Weights of a small mixture-of-experts language model, trained from scratch on English Wikipedia: 46.1M parameters, 4372 steps.
Below are experts of layer 10 (counted from 0) of a mixture-of-experts language model. Rows are named router (the router's row for the expert), down (a neuron's output weights, with its number) and show model dimensions 64-127. Each number is 128 + 24 x the weight over its row's rms, rounded and kept within 0 to 255.
After each expert's rows: "raises" lists some tokens whose logits its average output raises strongly, later layers aside. This comes from a sample of Wikipedia text that the model never trained on.

# expert 0
router [184 160  98 156 125 143 137 168 117 142 157 147 132 162 140 139 106 116 150 142 154 115 141 135 132 143 113 185 109 147 144 112 168 143 125 153 162 100 171 123 113 118 146 178 102 105 155  97 137 131 143  75 148 153 127 115  97 125  89 124 166  88 110 149]
down0 [136 132 115 132 128 112  99 167 128  96 117  84  80 156 114 129 109 106 116 115 101 143 154  96 140 111 151 123 137 103 156 107  99 161 148 180  93 117  92 110 115 114 154 153 137 129 149 103 115 122 119 139 135 141 161 127 162 144 157 157 133  99 144 165]
down1 [109 130 128 131 135 138 103  94 118 133 140 127 156 148 129 106 119 178  94 109 146 125  84  98 109  98 140 154 118 147 141 105 142 122 132 195 118  93 130 143 147 126 102 134 172 101 143 171 126 124 160 153 123 139 152 161 130 165 136 130 134  78 150 109]
down2 [142 124 128 153 124 156 121 172 143 119 162  98 100 102 152 127 113  83 134 163 123 103 161 168 100 106  90 101  89 108 142 124  82 109 112 142 150 108 124 163  82 122 119 102 133 127 118 134  97 134 121 105 116 130 105 123 133 104  97 135  56 133 111  75]
down3 [133 158  83 126 115 108  99  92 154 157  87 146 151 117 136 123 124 169 144  84 134 150 112 135 113 150 112 114 103 119 129 106 128 123 172 124 133 153 126 171 166 116 146 157 153 155  90 146 168 143 139 160 170 141  92 127 109 128 184 162 100 121 110  88]
down4 [132 106  93 148 152 141 134 171 135 151 125 133 166 109 125  91 112 161 114 110 134 152 112 117 140 113 163  91 131 137 136  93  81 152 149 119 163 146 123 169 144 185 105 148 173 123  73 207 106 163  88 155 153 117 144 128 129 144 165  87 154  79 120 103]
down5 [129 123 152 111 148 110 154 129 130 119 143 129 134 130 149 112 135 178 116 140 156  80 128 130 176 142 154 133 113  97  92 142 127  83 115 108 148 156 112  94 137  97 137 130 151  80 160 170 120 111 123 138 150  89 157 143 139 122 123 103 138 167 159 150]
down6 [102 123  65 154 107 134  94 166 138 145 136  75 140 145 177 155  96 121  86 110 116 139 110 119 105 145 131 145 119 121 145 141 120 154 116  77 149 115 125 126 159 104  88  93 156 106 110  99 141  81 148 106 165 187 165 123 189  97  95 136 134 139 150 177]
raises: " or", " d", " and", " s"

# expert 2
router [112 119 126 134 137 133 138 107 112 132 123 103 127 139 132 131 166 127 131 147 102 142 151 132 126 141 124 151  98 124 130 138 146 139 122 136 145 125 160 124 118 122  86 143 100 144 115 116 149 139  98 132 154 123 157 151  60  75 117 112 150  41 157 166]
down0 [175 144 140 148 154 183 133 179 115 146 126 131  96 107 137 142 149 180 110 127 127 128 154 139 122 120 136 149 100 134 147 109 107 105 116 123 126  85 125 102 108 111 134 158 150 147 132 127 142 112 104 145 136 131 105 126 105 145 122 114 123 170 103 125]
down1 [134 122 146 113 130 141 152 168 104 159 116 116 146 171 132 149 146 134 121  97 103 161 148 127 109 106  83 132 121  88 188 132 107 108  90 134 110 102 119 137 151 133 169 145 160 127 101  95 156 127 161 152 125 137  84 149 150 124 153 152 145 153 153 168]
down2 [ 98  93 127  95  98 100 146 124 128 159 114 113 145 136 121 125 140 153 104 175 178 108 134 157 135 112 147 123 129 131 146 113 184 137 148 183 114 136 131 130 112 145 139  85 125 134 151 133 150 116 115  92 135 138 155 126 167 142 118 101 121 171 153 123]
down3 [ 91 121 135  89 121 105 120 120 149 137 114 105 113 153 138 122  94 123  91 116 132 100 119 112  99 120 132 164 156 108 151 140 151 155  81 126 109 118 142 107 136 125 133 107 121 113 142 137  86 165  93 130  97 106 151 151 140 133 126 160 109  91 159 161]
down4 [110 151 119 138  93 112 162 104 120  70 135 121 128 127 108 120 119 155 105 124 131 122 130 153 109 141 130 131 151  77 123 140 132 120  81 122 142 140  65  77 150 133 129 155 119  85 166 122 108 103 104 165 117 105 138 158 154  92 130 137 140 143 152 156]
down5 [147 146 106  92 141 128 167 168  77 139 126 125 116  85 183 127 127 161 115 129 130 131 165 135 182 143 111 134 141 122 149 131  95 163 134 132  88 107 110 143 187 145 150 149 152  93 138 103 154 108 158 128  99 133  97 114 136 159 106 111 105 178 115 123]
down6 [100  83 121 158 154 118 143 143 113 112 128 157 149 114 131 154 109 179 120 179 131 110 132 120 183 154 165 135 130 138 149 103 140 116 126  64 113 127 116  82 136 141 108 114 147 152 143 148 123 152 135 145 135 116 122 136 128 112 164 148 175 128 135 112]
raises: "it", "id", "art", "in", "ou", "or"

# expert 5
router [120 144  79 144 134 125 131 134 141 121 109 146 134 147 146 136 161 105 117 144 150 174 118 130 122 145 161 141  91 138  94 112 144 144 130  90 171 106 166 125 131 101 166 158 114 130 190 118 146 149  60  93 118 119 161 128  72 139 103 156 145 105 152 103]
down69 [ 89 131 136 148 126 138 120 108 109 178 114 135 151 131 136 115 117 142 136 147 130 127  99 134 137 102 143 163 136 121 109 101 165 101 173 103 170  98 100 111 127 137 107 163 145 133 163 142 131 126  93 115 133 118 127 112 129 128 147 146 150  75  93 119]
down70 [161 115 119 178 163 109 117 171 107 125 130 132 129 114  85 132 152 133 127 126 122 128 131 155 118 152  98 162 177 114 126 110 117  90 128 103 146 143 113 150 111 123 125 108  95 138 107 166 114 135 153 128 146 144 149  96 150 139 128 117 147 132  87 163]
down71 [108 100 135 105 141 125 133 123  91 170 132 156 149  60 108 114 117 116 107  64  92 127 143 133 145 139  81 102 143 115  88 121 125 107 101 138 127 163 114 111 104 121 106 116 152 130 106 133 117 146 151 160 182 128 120 155 101 135 123  97 129 126  84 153]
down72 [127 118 114 151 110 138 185 157 105 116 116 104 138 133 136 163 148 102 119  74 122 149 114 111 132 126 112  81 123 127 161  94 136 120  97 119  86  95  86 130 144 125 170 141 193 131 161 144 132  94 132 123 115  89 159 126 129 187 142 159 112 157 143 116]
down73 [131 118 120  91 166 134 129 119 150 180 137 146 114 177 148 101  84 131  95 123 146 127 152 143 174 125  93 120  86 134 125 151  91 118 138 117 131 128 121 120 162 150 137 113 135 103 129 131 115  95 159 149 137 142 131 111  99 124 166 127  78 107 112 150]
down74 [133 107 125 139 108 130 129 110  87 132 108 136 131 122 139 119 106 142 136 117 137 114 142 139 114 165 120 106 119 150 141  97 111 123  93 136 121 161  95 121 140 120  71 127 142 130  89 140 138 124 111 109 120 102 121 145 148 123 134 126 105 149 140 148]
down75 [117 127 133 166 129 126 119 106  96 140  93 139 200 118 101 164 146 125 107 125 115 121  94 145 142  86 100 106 139 117 134 105 126 175 178 174 128 168 118 121 149 134 144  89 105 155  90 136 137 161 149 123  87 125 111 110 114 116 125 109 110 114  96 124]
raises: " and", ".", ",", " to", "s", " of"

# expert 11
router [126 134 138 136  93  79 160 140 124 114 105 170 114 162 123 141  93 105 141 140 163 145 104 140 117 129  78 140 129 109 124 118 156 157 111  62 137 123 115 101 136 134 120 153 105 104 141 119 138 144 141 107 137 130 139 156  89 120 119 112 161  73 128 130]
down0 [159 118 127 158 125 157 134 138  95 109  87  82 119 107 136 145 108 107 115 117  89 127 128 154 111 107 131 124 105 121 108  87 135 111 143 127 108 181 104 100 158 131 111 121 180 131 145 143 172 124 141 128 117 142 131 125 158 133 169 105 140 144 158  78]
down1 [127 177 127 117 143  80 112 115 164 131 133 137 147 137 164 133 153 133 137 168  82 164 155 166 118 146 156 130 139 151 127 127 106 104 138 165 107 120 113 125 101 194 106  43  94  87 106 128 177 137 114 121 148 133  91 131  84 139 136 165 142 106  79 128]
down2 [122 135 132  95 112 130 130 121 129 109 128 115 152 140 136 125 147 170 162 128 104 113 130  93 106  61 131 144  72 110 144 147 104  69 142 125 152 112 155 119  84 104 164 140 123 101 127 164 118 113 128 107 101 155 103 116 125 128  92 141 144 121 162 148]
down3 [118 116 176 132 143 141 106 135  67 106 121 183 128 149 146 112 139 173 130 158 131  69 163 155 143 131 147 113 125  91 139 130 119 179 114 125 131 178 106 168  95 140 127 134 139 147  86 133 158 150 106 136 179 151 127 121  94 124 131 112  82 111  86 107]
down4 [113 151 100 134 100 130 144 127 121 133 134 122 146 145 146 133 130 108 127 117 147 129 120 104 113 165 168 106  82 102 156 112 149  78  78 171 142  98 154 142 151  97 158 131 135 153 159 102 139 142  97 116 123 168 163 114 124 155 129 138  90 110 119  97]
down5 [118 129 156 113 149 131  97 101  87 100 109 201 168  94 186 158  92 108 110  91 133 126 103 128 137 148 115 120 180 115  85 151 122 173 142 122 144 127 155 116 108 165 127  99 160 144 129 131 133 153 111 182 136 140 144 160 142 118 123 118 141 121 133 131]
down6 [114  96  70 110 120 117 120 136 132 139  98 121 161 111 130  90 175 113  84 115 128  90 141 128 104 169 118  89 110 174 152 101 171 100 143 121 135 106 158 160 128 128  77 124 144 140 164  97 115 170 126 104 125 131 135 133 127 100 163 162 144 114 173  69]
raises: " f", " s", " d", " in", " h", " l"

# expert 10
router [116 117 128 130 105 130 126 102 123 172 167 125 134 141  75 166 146 135 129 120 102 160 142 115 122 157  91 128  97 130 108  86 120 146 132 147  99  99 154  80  86 132 152 118  79 119 129  99 165 139 142 101 111 131 155 113 118 111 161 143 134 130 110 135]
down0 [151 128 120 132 135 113 142  99 144 134 157 179 118  83 127 110 131 167 161 128 122 129 130 176 125 124  79 117 128  97 118 109 152 161 100  79 143 107 157 117 165 148 119  87 151 149 123 112 177 130 141 127 133  84 138 121 128 167 108 132 113 144 121 141]
down1 [121 111 133 161 144 122 125 144 138 150 144 116 125 133 118 118 141 132 133  89 143 182 107 127 130  98 131 124 146 121 179 138 154 146 114 124 129 130 105 139 139 113 122 123 156 163 116 151 133 111 128 125 119 143  93 132 168 118 159 146 130 139 145 177]
down2 [106  78 128 133 140  81 126 140 121 108 151 113 162 161 135 134 112  82 130 162 159 117 108 149 134  78 169 149 117 114  85 139 120 177 144 116 137 151 104  71 130 132 121 110 117 114 129 154 154 148  94 125 136 107 123 157 151 109 125 136 113 142 131 122]
down3 [106 105 129 149 161 180 131 120 122  91 161 133 125 120 120 104 179 130 127 166 111 128 136 128 166 107 112 141 148 149  45  93 129 129  88 124 101 162 107 133 136 120  96  97 150 110 112 118  97 103 103 159 130 153 156 140 120 149 156 115 114 133  92 106]
down4 [ 99 136  99 125 131  95 116  91 145 139 119 103 119 112 140 153 118 105  97  97 119 143 173 122 138 176 136 127 134 115  83 158 135 117 159 130 128 140 118 125 115 111  97  93 151 126 136 104 115 215 165 126 123 141 141  84 126 134 137 144 128 130 130 172]
down5 [112 149 121 132 142 135 114 147 137 116  96 142 186  94 116  73 132 148 119 124 111 151 134  86 141 116 129 142  94 154  83 163 122 120 107 150 131 181 129  92 144 133 109 160 144 137 129 149 167 151 101 156  89 167  96 132  95 121 106 143  99 137 161 120]
down6 [149 136 111 144 122  80 113 130 145 127 125 141 160 134 157 108 123  87 103 124 146 113 151 125 155 153 144 164 111 140 125 144 130 102 196 127 120 123 137 134 108 116 108 139 152  83 153 116  82 143 179 107 115 125  81 114 119 143  90 103  99 140 130 157]
raises: "ed", "ise", "ast", "et"

# expert 6
router [109  95 141 154 136  90 113 152 155 110 126 167 134 148 117 132 132 128 132 160 127 143 181 134 120  95 146 136  97 106 102 119 140 154 133 112 106 114 131 141 102 138 148 163 128 115 141 160 162 148 138 126 111 145 129 142 129 106 102 132 118 120 156 145]
down0 [ 94 167 155 150  88 123 134 153 103 127  68 119 106 108 147 156 109 129 141 164  84 102 158 143 147  96  92 147 132 182 104 128 127 138 140 145 111 162 114 177 153 141  88 157 158 127 157 150 113 136 124 130 112 134 139 107 168 152 152 131  74 101 110 107]
down1 [110 120 124 162 160 136 114 173 135 115 171 125 110 129 161  83 138 156 127 139  82  88 116  88 131 140 117 138 144 149 112 119 131 144  98 161 135 134 116 148 130 148 165 144 153 158 165 114 110 101 136 124 136 109 152 144 116  94 118 104 108 119 109 119]
down2 [181 125 102 121 113 118 134 154 160 135 112 100 152 171 130 162 154 132 168 113 120 108 120  64 138 191 147 141  98 121 143 175 120 108 102 138 109 145 145 159 108 130 118 135 172 107 147 140 122 167 137 155 132 140 133 137 147 107 166 112  86 144 104  89]
down3 [152 123 146 151  85 109 120 132  91 119 113  60  93 134 120 154 149  87 154 143 136 105  94  81 140 115 108 133 146 113 170 129 131 104 109 136 132 137 134 136 111 143 160 116 126 129 166 107 128 113 134 136 188 119 140  99 124 109 142 111 118 133 143 130]
down4 [104 156 134 167 159 169 190 162 113 109  98 143 147 116 168 141 196 129 131 124 142 165 101 111 165  94 143 112 144 140 117 161 182 128 138 141 116 111 137 156 131 156 157 135 168 165 140 112  77 103 109 151 139 122  64 142 122 123 122 101 152 105 116 104]
down5 [166  95 147  89 130 150 102 113 155 138 164 108 150 137  93 131 135 131  99 140 135  81 154 158 131 124  79  97 110 142 125 139 138  87 125 162 146 142 131 137 131 117 136 130 162 153 114 117 198 141 155 146 166 100 120 138 102 102 134 164 126 127 171  93]
down6 [153 151 132 148 103  95 132 105 141 118 115 115 116  91  87 118 101 164 173 106 126  96 120 139 129 172 123 133 134  98  95 137 104 141  86 143 104 118  78 166 145 167 128 134 132 126 127 123 117  96 150 113 135 125  82  94  91 163 154 186 102 125 142 148]
raises: " m", " de", " and", " in", "at", "er"